config.toml
num_hidden_layers = 8
hidden_size = 256
n_experts = 32
experts_per_token = 2
d_expert = 192
d_shared_expert = 0
hidden_act = "geglu"
moe_layers = [1, 2, 3, 4, 5, 6, 7]
router_score = "sigmoid"
normalize_top_k = true
routed_scale = 1.5
balance_loss = 0.000539
balance_bias = true
init_std_router = 0.0117
lr_router = 0.00232
vocab_size = 8192
norm = "rmsnorm"
norm_eps = 1e-07
tie_word_embeddings = true
optimizer = "adamw"
learning_rate = 0.00127
beta1 = 0.9
beta2 = 0.98
batch_tokens = 65536
max_seq_len = 2048
train_tokens = 383800000
max_steps = 5857
dataset = "wikipedia_en"
Below are experts of layer 4 (counted from 0) of a mixture-of-experts language model. Rows are named router (the router's row for the expert) and show model dimensions 0-255. Each number is 128 + 32 x the weight over its row's rms, rounded and kept within 0 to 255. Numbers have three digits each.
After each expert's rows: a language model's description of what the expert responds to. This comes from a sample of Wikipedia text that the model never trained on.

# expert 26
router:131156099114161122154101169135136160158062134105110204110132052088104051134101157121166182087152121063110129136100117158160087169154118114115081151137164102103099098128121074122112066127153189105134145119114145114098123172160108155161115088168153127119143102132122087142101124119148152077167117077121097120183135113124118177150179136143124070098163150121203128129134112096128131127157102125127162084100099105106153095090159153147147144115149067143132111144144176115169158168103050119136114161138141137077136107107171153172097092100165107191074115108142120142148140132124121113049111107057068161077142110215095143087080145145169159127116100159160137054150107149104154122058114108145125097126178138186149224100129119139129085167129104163153128083098200151136135085150156
It responds to: Short vowel-consonant syllables. Short syllables such as ag, ang, od, ip, ab, amp right after a capital at the start of names, such as H-amp-dens, B-ug.

# expert 22
router:198147085109123104084126163165143125157119111131135186104134131090206073169106133120108179075157127106107138101073129090109074102123110119110062124176122142076146086115142128094097148155158153197111162178140190123157158141097100198175067129098143136138194114121114181114090143127179159094140139116155089139184175113100115124193111171144121124110154155150101114131087136131108123071149089084103130092128091104134082094147116184147157175114103111127123085128189180108175151092129141165141161101102117123091163096055177166096094151135176182131117121081159163117118154066125107137071125088114081089134109123166108098094112110141117115119146153141166144097147125197143187152032076107180099053106157122165155122107172167097104124147136117153126130098123156124109107123160112
It responds to: Articles and determiners. Articles and determiners opening noun phrases in prose: the, The, of the, a, his, two, new, as in by the, this delicacy.

# expert 24
router:178132148172133101095131177138142189126105162141137152156140090105131126103068156126120167116175154104062155156115202143155061168099109142128087142161127091157123137159104118156113064032145146090124178146111160156143132140121115148175095093156117169127152130081126173103166120131165160107100130127159126165139155116107101131163140132119156059101170127118129139124061165149139180134181131161169143124105129117152132097138080146093153112155103064083117142150148146140181110082092117140132155133091077134136159099061145127167132129110165124173124102063124171117137198093137113123094149152085096122116134112202119111039138072162122140125147097133166163072204091176161141191103079100159125100130162172167171208089143152093077124133110136121162084125077164108133068146166105
It responds to: Place and person names. Proper names of countries, cities and people, such as United States, New York, Detroit, James, plus name-final pieces like -son, -ius.

# expert 5
router:158137129162118082103133173161142153079139130110110188127129045082154164131076119089170164087193131063105124114091097118129087154105119143117107122142121090088110146125135130113089092102163146142142113147149181170152112122119067175154114095126127192119196172107128160130158119136134176123141168190111090138192153152154093141198179144120174123078171134146161133130079114182094183123184108127144167134114108084131102059128119157087152129141127071110112126126173202156136146111105143141107130114130103158100130150048130147157134116099092121157141111073162125119178165093113113095099149092087078165095091103173143095073085100146151117119176139191148153091155138153137158150086101090149059065135147163145162217089118178120137165152104114151168097124140168112160119180176128
It responds to: Directions and place nouns. Compass words and place nouns after "the", such as to the north, the south, County, City, District; also some proper-name endings.

# expert 31
router:145178094139150104146132153111157135122144126140140214103117087087216108157110151165080142089205159116088145119079154118175112118117117113147052129174127068104110074099149126119135130097141136143143132118145140150166126112143123118136110114120124120133138126093104147131118176117137163145137095177137070129136223138118106154193165132152174109142126138171154166117086149112121156103219083109132155116059088113159106100079104136093144134093177108106118088128134201143168085134087128160125139154131089171107151152081191123137122117107098070129132124075141105128121166072098092138070093154155099151114135077168137085094090144093107115116138089133154183079144134178147118141090044074128079049114150136160153228125157165097149159173145119152129107088084167177127125124162110
It responds to: Time units and years. Time and ordinal words like year, week, day, season, second, third, plus year-ending digits and ordinal suffixes, as in 20th, 2009.

# expert 19
router:185130099088119107142089114190168157134092100146107156138134068105154161125080066191172151087212117168100144119105087172098125136132140124157142086129122099133097076150155147115088102110193115131072099112112206166136149152141123147146117171111157156135135153136105147096120145103110092130164059124125054156165175043095159147107175158110146105128116155135150126140084090097120118154138123134150155120092103137157140101151085119121160138153105113165114123130188125085255117155104117121146130129092095133104164163075135138126130129092180169163149155088091147133120139056132111058080131114107039122092110154164162122111095110122162109128195051142105117111184161101099151148135084121101133142112122131136150184124127115160085098087157142135088094063088144105118083103126087
It responds to: Spaced prepositions, mid-word pieces. Prepositions with trailing space like in, on, from before numbers, table separator rows, opening brackets and odd mid-word letters, as in enthusiastic.

# expert 4
router:172146110144131076139124180119097165097113100138154142161123103124175137141107083084124148110215151123162125096121171140099084100130157140056093103074134094115096085111114138111113181128136150122141117130138214111090094134099098155176106090169220132117137136096144196138068135116135135121176099098123085163138112153154112141182143168107169132107149145129118098060099115135092108126168162067121147187080132173183160147168149152096093097146172090130122132143137159132144094112089122118158135135046123119062201155110111129139117131130165177148147144133118103115158088134160193092154175153135047110156157071187217091123105155201118153145096122104132158103200078125132092147118075113150123125130165129162170164076145177119112162115094159115087101097120121119102147117152112
It responds to: Word-initial c/w/g letters. Word-start pieces beginning with c, w, g, r, l, mostly lowercase, as in screen, wave, gods, ranting, undergraduate.

# expert 18
router:163080082140134123103117161111131144119090157194127177153133050145166098141111115142111107134102090135075160121091143179173080122085138108176101104143187110118086051111098135124122080066209131113130111117148152126176077113163127149133107156150130147105152176114117123122126114147156125090123083124155146142126172156136140173140138127132169060123152116149103075113105096141125214166163136113152186135106141100099133146164072112134126153154145102116070092136151161097187138147082085127093132142099128167092124127066151136200164121096164122113131133123140167159130172070122111108101158140114047158104128097205131142135110141137089098140080105151224179057168089112144132133144122090138114107140190129179136250155108177092114150125082136164121128119129190149110112122139118
It responds to: Punctuation, Slavic name pieces. Sentence-final periods and commas, including thousands commas in table numbers, plus inner pieces of Slavic or Eastern European names like k, ov.

# expert 15
router:114115130099134098088127135109124156150130200155160189111118113094158084182099100113118198129126140088060126170068141115109085111097087124136069129147139101124121129105136089127107085042092127115145171214183136118115139116125105144110110132137134183140180169143160156111155119137140151153109139181187102113159152145177131158175145128103130091126157105117151146141096134113096135137133116082147186138052128059133104095097108117067179153095177116118116100155166189164124108125111195151078126150111083114136115106047129124138167103122129140123151108076143141088116172067107091135132158185071098128100107115151105096115095144184118101124141092113145172073157100166134118158107058122199118075153198133206143187107118165072083147150136132108137155099089176121101093118160096
It responds to: Adjectives and suffixes. Adjectives and adjective or participle endings, such as significant, strong, German, -ical, -ated, -ing, -ional.

# expert 1
router:172160099144112115082098124180104154106151113091108186192169045114155121145042112133157203109170136083083091153113130155095157116131075096116103141116148156077127131135124155116112106129121150145105113136163149121134125174131116138153111139132114133116215130135192133139109130156111152128103157139132043103131171137118102087136175166079110112089127153119132133096089198177112180128190125087162187110075080095135129112088121152093132176129139123147129087114128124159197148141128121142141123146138082218099127176031155121143174159075095144136128127109127132179150159093143094126119112113098053128146129140194118120107130164140132141118146111169205195052155126155158138158109079133160083119150130133167154169112147156116185101187160158086131150092097180112110103162155135
It responds to: Digits in tables. Single digits and small numbers in table cells, scores and dates, especially 1, 2, 0, as in | 6 |, 4–0, 2016.

# expert 27
router:139114103089139091132169147078123106109175174142154153125163103106148113085079168118111196123144120093103154138091111104121143153072148110132087102143164079105079137156128163086176119124182179087124105109167208159137128147176098088097186104126142173059213184108104085140153080150128083086143086093081078116167138125139150128189126133115169064097126091129127103153075073132116134169108155031119137118093138092102176098103126142133113133131165135130103037113122098090166143140142102141140093111100134132081147141094171116183180097095131115085092133129173115101136141115146151126097142167104100132125115091186102146124142139125122102151162140128161114107151112149152140144086048059132089071150172097127135215088094106094095198105121114107133124089114125123143171163169143
It responds to: Common noun stems. Common nouns after the or a, often stems of longer words, such as film, work, team, bank(ing), Found(ation), album.

# expert 9
router:172110104117090128142103168158118161110125152108147126137193076104136157151098132155136144118225143079082142098123137156127076151166141125139074133119134130154092128127123122089131085118143110079095154138133149121104088178087116187124076114112148173122179173133131132111136152156127170142169113111185104087169153112140107088165093140095186092109159123140136078106075114161112165124124106134145150109044112133160149131080095126117115101166127066148071112128174154146162111124132084104155173113136147136154151096102154170128145161117078132127140170107061179130128148080147156177113141131075017155085108095195158078063133139145109096098140109108137156058173113147117137160083021034110112116160171157146146171110093118073098152131103134088178098081147145135138098129119134
It responds to: Line breaks, table pipes. Line breaks, paragraph breaks, table cell pipes and heading == or === markers, especially before headings like See also.

# expert 10
router:200131149125117094042146203097075177162147109129118157114103107122137148164098097150109167061169120119107129142099120089127111106079095102110134081135102069120110113204151154145106083087174159156090108146170147129164151177131073157148084125126133130110202159090113132117129123136137144146133066135117071114118139144126146124101128105153161098149121147088152145128101131128123159101159108127141169131100124069156133139085051157104150174125140139141154059112124151082147149131083117107112104132154093150152125132069141162149168118132153157185091109075125123136163152097126088161107154143095047115155152090199066123097089111148134103116141085158121128101176106158118155163082079119187076050107168135162156211080154148093103130138157164178145074074134141081203096131161139
It responds to: Infobox field labels. Field labels and pieces in infobox lists like Written by, Country:, Order, Family, Scientific classification, plus coordinate prime marks and taxon suffixes.

# expert 8
router:189172078167109116056122117156109166132138145157136177111134049084137101152055124153148182139211136070101144150100107121141077148084116122142076136167123104121130125142118128108087116057178133138102145093151142090136166161133107151148124142149112160127175152116158129140127141147150156144104087155171124127161145128106144129119128137084118110105144110130127128193065158133156131159182119132122141133113103104145077114102065169063148166158125098108061081110222174154188142119103117167114114125154075127103101108066157146138148114120162144136128143078162158082097159081155087172106118157113074069118091112194143097090117104136091135142160138133160157088164125173169152139087130069110098047141139132172161204087142177094091174104121134093132109119098186143144052109128144
It responds to: Foreign name fragments. Inner syllables and accented letters inside foreign or unusual proper names, such as C-ey-lon, Dick-in-son, Al-m-agro, é, ö.

# expert 23
router:197141088125118093135096179167153205134133125145163185140107109107140128134063147157164098108098158121065123172136150129153082129035125148125106109122154075097087088159115133108120105068151157069098148132134157098166126143122107198176130125176154167127211168114150128090175123112157145147131069132145099145129092162115159160161177139124154105128180165148135154135102121117139204099181094120159149170118085089083122094096107111065142149162148111147141107129090173117151109109143085123130098157120103144127123132085157172143158133090125133148156108065137143152132173086156106094113156151164049153112156105174139099092122128112097139113140082168181196052154116100136152111088062095141104097105117150199195133111156175077130135178134155115151086080095189124149093127115112
It responds to: Conjunctions and list punctuation. Commas, "and", "of", "with", dashes and ampersands linking list items or phrases, such as "Hotels, and", "University of", " – ".

# expert 29
router:167140095161139111118058162160142207106083117177160180106118055115111084169104152183092167075255138108094129141124129173116093150146142165111110116087148141148133116135114139114140124129126148163078154106160214132102126146112120152126090067110149130124106116143206138144080124093174172165114151106125084094125134098154104131176119158117120122120151167133128176153112133145135102113097139142163127146096112069152145110104152099125132161114131080114095131128163157113223101117102116121132121150129085149089170071149185168093120132126118227157150129171172138166150167123150162146126111114129064059137119152151103060169098084154157108132173157162129148103148101107165132101077073127167147105158174108184162159069119135121102131155174120162120115093111162101108136116092101
It responds to: Name starts and months. Opening syllables of capitalized names and words, such as Ch, Al, Mar, Se, plus month names before a day number and CJK bytes.

# expert 16
router:134132185097117137062148118126155083083143146126128110177125078119112151151144133124138164103187127160102140116068147150089123073136097109071102080120138108074136094155157145083051131103153128078149162139099206152158129127138085092111097095093132121158176163094099088132181163136112102115075070141150112129056101138131140118151127158065136138059099124137080155158038102176166140133242123117130113082109079144114091112111124118113129171104141120129125147136172123167174095105047180153145113117100121126122106156126152132152145141141074147120155148122098129080179184100187122111129157085129051124151080133170135041086091127130076123070137129134148115120166136128155146127100114141123107091123117128198177160132120171122087159105090123110116123127140105075084062117135102
It responds to: Word-initial f/prefix pieces. First pieces of words starting with f or prefixes like pro, sub, de, re, un, sh, as in procured, subregions, supply.

# expert 13
router:168132165133135125099137202111141176125146114184147185163157052157192109130082114129140173083218187070132106092105142119123070087110108142098084125098144120117060089158162157136138125091142132117124150124100167125153131113156131188167128126137177152174123168112154143120125137154213168150087127074111109127134172165115147127177125174153205103155152114147147108081099135124143175140131125085150156092146110112096133174086086120101117156175160113125124114135145117123191111095084113130131106145107114133090219192083120100189122103086136137139122098032111155114141141070122123106148142092117048096141138108162144141088104097153097127164088098159140147105195125177168140134158092154173095101144134142137172184098097165100116159144100126151112073149056162111135113153141116
It responds to: Capital letters in acronyms. Single capital letters inside acronyms, codes and romanized names, especially K, V, J, X, as in MARC, PVC, POM, Xiaofeng.

# expert 11
router:175114112107105121120108169137161222165117135156172151152169044113145177103131121091104163122154122108086125120131178155137112104117155144103131102115143054147084123123110154097122123103147156143138100092110171119171100137125083124142086189164163141154186187043136167189123117138141116149155096129107038101105133132122092140176158112127149112142167122146107111114065135150120217084118111139173146123135108128128124127107107144099126117141126138146125088127154178131154107124121101123161159147128100107151121145031165154169126117120152139220138120092163168107134176111128142112103124155161121159141134104180124096088086131185134066065119091140138128114189072179105132098096038094142070101150141117172202202138133158096113129142124139098176071108120163096117101186185121
It responds to: Noun-ending suffixes. Final noun pieces and plural suffixes completing abstract or common nouns, such as -ation, -ions, -ics, %, years, government, society, family.

# expert 30
router:188155130128108145139123128134101161155092122124159140129131073104109122119059153136144186102227128085107148150076108103113108134063117114176074122136151059119111149119133172095103120104121133124098125160177210150121129148104133160189129090112134187156170136109143135094155130163101101119081106113124057154124151119125171175127118154129224139104148100151154139144078128144105175109161103148099176141144141081135091146107131107088133105130156119135103134062092140127237117117088151147121135150101083154114105101079185106121133083066149084167133145115145142114131132133115105154128139143102090132160083137212140107046109094128134112073127129111123147032159124138157152089103095088112107085136106133190136173118140200120045126142173160084143078099122158173133090134170120
It responds to: Vowel pieces, foreign text. Short vowel or syllable pieces inside foreign or unusual words and non-Latin scripts like Japanese and Cyrillic, such as u, ri, ana.

# expert 14
router:148177117090164144122152135091124145159160157167123219118085124132169134168105132124178185109128100107122142121098096102122112102149115061094105179124109122099057059067094155128138130142113157123165141192160174173227149134142097190150083118129112156129185189125125184066127140166147133110135108099116126135125145118126092108147155128122137085085094128157101117146132099146101179121126069060117150106120129085126060139127054130104129116098112105114171115152162127137131191144142111143143124175123095134123175114044161110084091166136112161143148122151093177137179176077104164073106120127113059184099144084202109080067118144128154118118119104100152155064153140177100143084097082160140080045154120130116146137104123126108118145152167134143122099118145142172127122104182162
It responds to: T-letter and article pieces. Tokens with the letter t, such as T, t, et, ot, ent, est, plus the articles "a" and "as a", "was a", "is a".

# expert 12
router:105124155116106083114094182145159152108058107134156160118148097133133107132144092096142131120180155082142136147095142172138098122132127159124127099184160099105137091084125094114143106126145180190111096152143200139089061128097137154133112172123145177133142142156187121078141114129142121138202120093113048109124110135141135153217176208155133165063190097160138100105101137182108133126177092081107225098132087094142099143144149145113138124156143126112147103156154118124134104152144132176124096143176141101116131070113098136108096133099058100139142125119160177153094168116137115118132159130117049129106112118147130103078097205131164086124094047126171177110106104124101160139080095163147135127114104156126136202083087189099081125128170064161116186062138156150141138138127172
It responds to: Word-start consonant pieces. First pieces of split common words after articles or prepositions, often N or consonant starts, such as con, econom, fac, circ.

# expert 2
router:129107151136112081082121101185136169155191164137152163112125067112184134178085164119119157091158112117111156141074142142101104132133107079113080135131136105095079156091114145130156174089109153150139104150103177129151182125119108153164100168131124133144141171139145154172144143167135146171142191155132098151166162133092127153212110143109093111099145113136110093129083185113109154108180079087133183149101086098103078121088104154062111135157130099159089083156195180095143112172101096115129112182156063121096108170078144168114108182089150171160147105148140128137133147101157118123123079127104084150124156088182143137121108133195158103143124112165197211036165100118154143132111065117134096041143145110107154198098117147107109115145107103099123135055111159109128162176149114
It responds to: Digits inside numbers. Digit groups in the middle or end of numbers in tables, dates, times and figures, such as 186'7', 1'946', 3:29.'25', '26'.

# expert 3
router:168176121187092075073119164147111216146123155129115173120112137148183164146063167167170115094134192101087206132111136159149101122139189123137124138126164119105084096150111132107107098059116174165132127109139212143161105174093126165139087116160122150115158172088156105148132146130126178146069096134134076124106126133125129124172153154083126087087154134147098102166083111144143173140185118095174182143066171114147103079089131144100102142163106110134147127118181211163179140137097083122146122156135080206152161102140200092180162132106081148075172133120153137098146190144134163146143103136123080125161136092185148070073110115136132122127127114154155189069145120137126153154105074104111085062134123137181145131129167131127143136121105123142129113108072121120139072105136148
It responds to: Clause function words. Auxiliaries, pronouns and function words starting a clause after a period or comma, such as was, had, he, as, it.

# expert 25
router:176125125113125120092153188156121173094087121128162177142139045091148140178091147098146057105121097071059144111102131069156113157099117125125087095115118060145106094145110117150123087088138146161131118156138158123128075142099143164113127128139112142118198172125137140130146146107141117089157082140153099118140163183184074168143134115115163079126146124129131085109097123143098165151174111068116185129064112095142148128099110169115148142106173069129128079138160170121191108154089100141089135143137124127139102139041150134176140083130167137150106141106127141115123195063148079107119180159094039158152115101123129129153138160181083095142137123155132166059120085182172133171057075106111118101146138150171122195114170135086127113141109141158096151055134156172118067073140150
It responds to: Closing punctuation, table pipes. Closing marks after a value or sentence: periods, table pipes, closing parentheses, colons and semicolons, as in 12.58 |, (1987), State:.

# expert 21
router:150157149097138107153100150179126180097133138171138175128157057139197129129091139096123153126103116052078180110137079135092094087145103135127089157140167128150087123141104144085082040105139174112109149106152151136138106136109120215162087132105123131202208136070148115160083124103132163147161153100070080072159180165146122104177139105124140114124164164153136147118089078120086154062097126092135146098112102082159127111090114138101083132159173117115128101145183162120124114099155167117104132122125141103099167147076154142113122126133130137175113158103145190179135152082160099093136121130093039121142105139186148147139094155135150128160111080118166188144138125216107155106173058126149085075145165152181154102085120142062124161143135136121139105063108107089115103154128140
It responds to: S-initial and verbs. Capital or lowercase S at word start after breaks, pipes or commas, plus past-tense verbs after he or also, like served, used.

# expert 6
router:186159113181124116098095151133110137106153128096140128129117162042173129105082142110154138132149108101124115174127132135144101129069161135107056146106145106086075099102128120130133142101190111158134125137153148180126093171136081161165083132118093187141138125118168156141124120144139157136145086143158080112139131153126142094157094161150160103096205154140129074088098108159080174099179075108130173140105129083175068124111132152105096172151158132091093109116211169113130142155110159143107145114101133138124127046093150166157097121093113096145128115102151133127077166093122096109062172123107022105155132138181143150095096135096097109146093128148160160074155139150123161119086106088177126064113124121182208139066138163027121122144172107083126113069166165112192118155138107
It responds to: In/of prepositions, fragments. Prepositions in, of, during, often with the, plus mid-word pieces like in, ic, and line breaks or pipes in lists and tables.

# expert 20
router:188175089127135102135125195158152165153105155167158157081102085068190112183058153114138182151162141092120118119113104126124090117111091116173102088157134110137048135141172130118131096089169151112075137115157134141128124172156084116156122101187171167117140189097123148138136118175129113118155100124144108106111148132099128149162146125112191095102141130121106082154045097113178138107158148070120153110027145106149130102093101143109123162107185077099100063141181151120134139180126081148111104130136091168096149126089176155134148129122113207128108170135138109087124178098139148110106114168109094102108105087244085123109126122148144095132174137158146134092134129156151141120068093123106094084105182159206168219097121119124112142113129163141134134097131169079159111131122101
It responds to: Verb-stem middles. Middle stem pieces of verbs and derived words before -ed or -ing endings, such as exp-ell-ed, desc-end-ants, develop, support, kill.

# expert 28
router:196129113079130109118166120151093107108104102154178109111138088055177141128110144201137143150230152133087144067110137142099084113109151105115075080144111134156134070172108121123092143099213139105090170140132174111167160141131142146153128147099159144148176130115128157122112121122123141131172080140136069094147143119128112196173129144141175049156138067146108094088091099115121193041130168105126160156108096088114154110152076133138141158154098119163085149119200089129184085124139089137115163102131099139115153101115174148107088119182115124121071128125125124104133169073157122095092128111136056152079103069149127102102118141079102133107149134124160142130165149173105129082095048084159110118166106157172148161122125131063117150178132169125111094032144148132126116147118109
It responds to: Separators between numbers. Separators between numbers and items: en dashes in scores, hyphens, slashes, spaced pipes, commas, parentheses, as in 6–2, 4–6 and 2013-03.

# expert 0
router:185120117114126090105101171195143200169101138127137170210105034087115149131100155121142163105134108095078113111139166110142120161137163152146144120144138098148120137140122133109102087145158164116119154128103150149143097183122088182148095193128139129131213170096195130210090090112109163171117082120104073096088148123135143140165169109099148096090185137142103109104100106125117217085150133129159155111166093101148127139127028147130160163148131117129155076158178137072138167141152098111147137135136100105134130114074164156117122106130124179177124134107161167167112207110167104096153103143103076176111155125173117088108079155162105140113102123186170099104119086185109154123072092112133095109143170124189148165106152160057067091125106124138130117114116135112098092096137153
It responds to: Word-final s endings. Word-final plural or name endings with s, such as -es, -ers, -els, -ias, plus apostrophes and closing == of headings.

# expert 7
router:137097129149130090068150125157177111110155161145129150119118128107186083099109132109107200102145120136118178140067100140114097113130133124176097104138155137128090143139146132145083123121131143106146100155063238138148191088172039143149092116175110125058211204072136163173138100136114154139115109135134134087138150101102131153143150164137126100102171117112141173127053155089122159135136133121128147130096107124146111080116120165126162129152098073118134107183099215126169179091118099185100139114147088163094112141081172183162172117165120149130150086091134149090153135048127115069077110125078085108095114099160147119128156101084091111118166102136220134107159160118134179135114088118180126138119139148206161188116121093149144153120133098141126114136062154152085116153128121
It responds to: Common short words, name parts. Short common words like out, up, all, under, back, and the first piece of names and compounds, as in Rockefeller, Beach, Brook.

# expert 17
router:199131113107120125142116219183161145109137108131159116121158075130128149121062117127133190125108180076113139092080147159115075128137068179087127110116158111112124084193123103130161071084128144108137112140218161105183089133166068118116116157128079173122115155123127161128124108118209120113131103145142047112165101178094102148222103106179133146119159098152133093151111108124107141137154078073157119151147112086155156181093145205109162125116129117171107065135176117150134126173105120140107147097103161117114137144091101165089170083123134210123105086123088140113114156130245078116149123110126031143141119109138110147132138131107134121128119091118113157089103136151128136126113081162136147144120130126129129180139158116104159166138065130150116093076138174073136148114174119
It responds to: Word-initial consonants. A single capital or lowercase consonant starting a word or name, often after a newline or quote, such as st-anding, R-iemann, D-inefwr.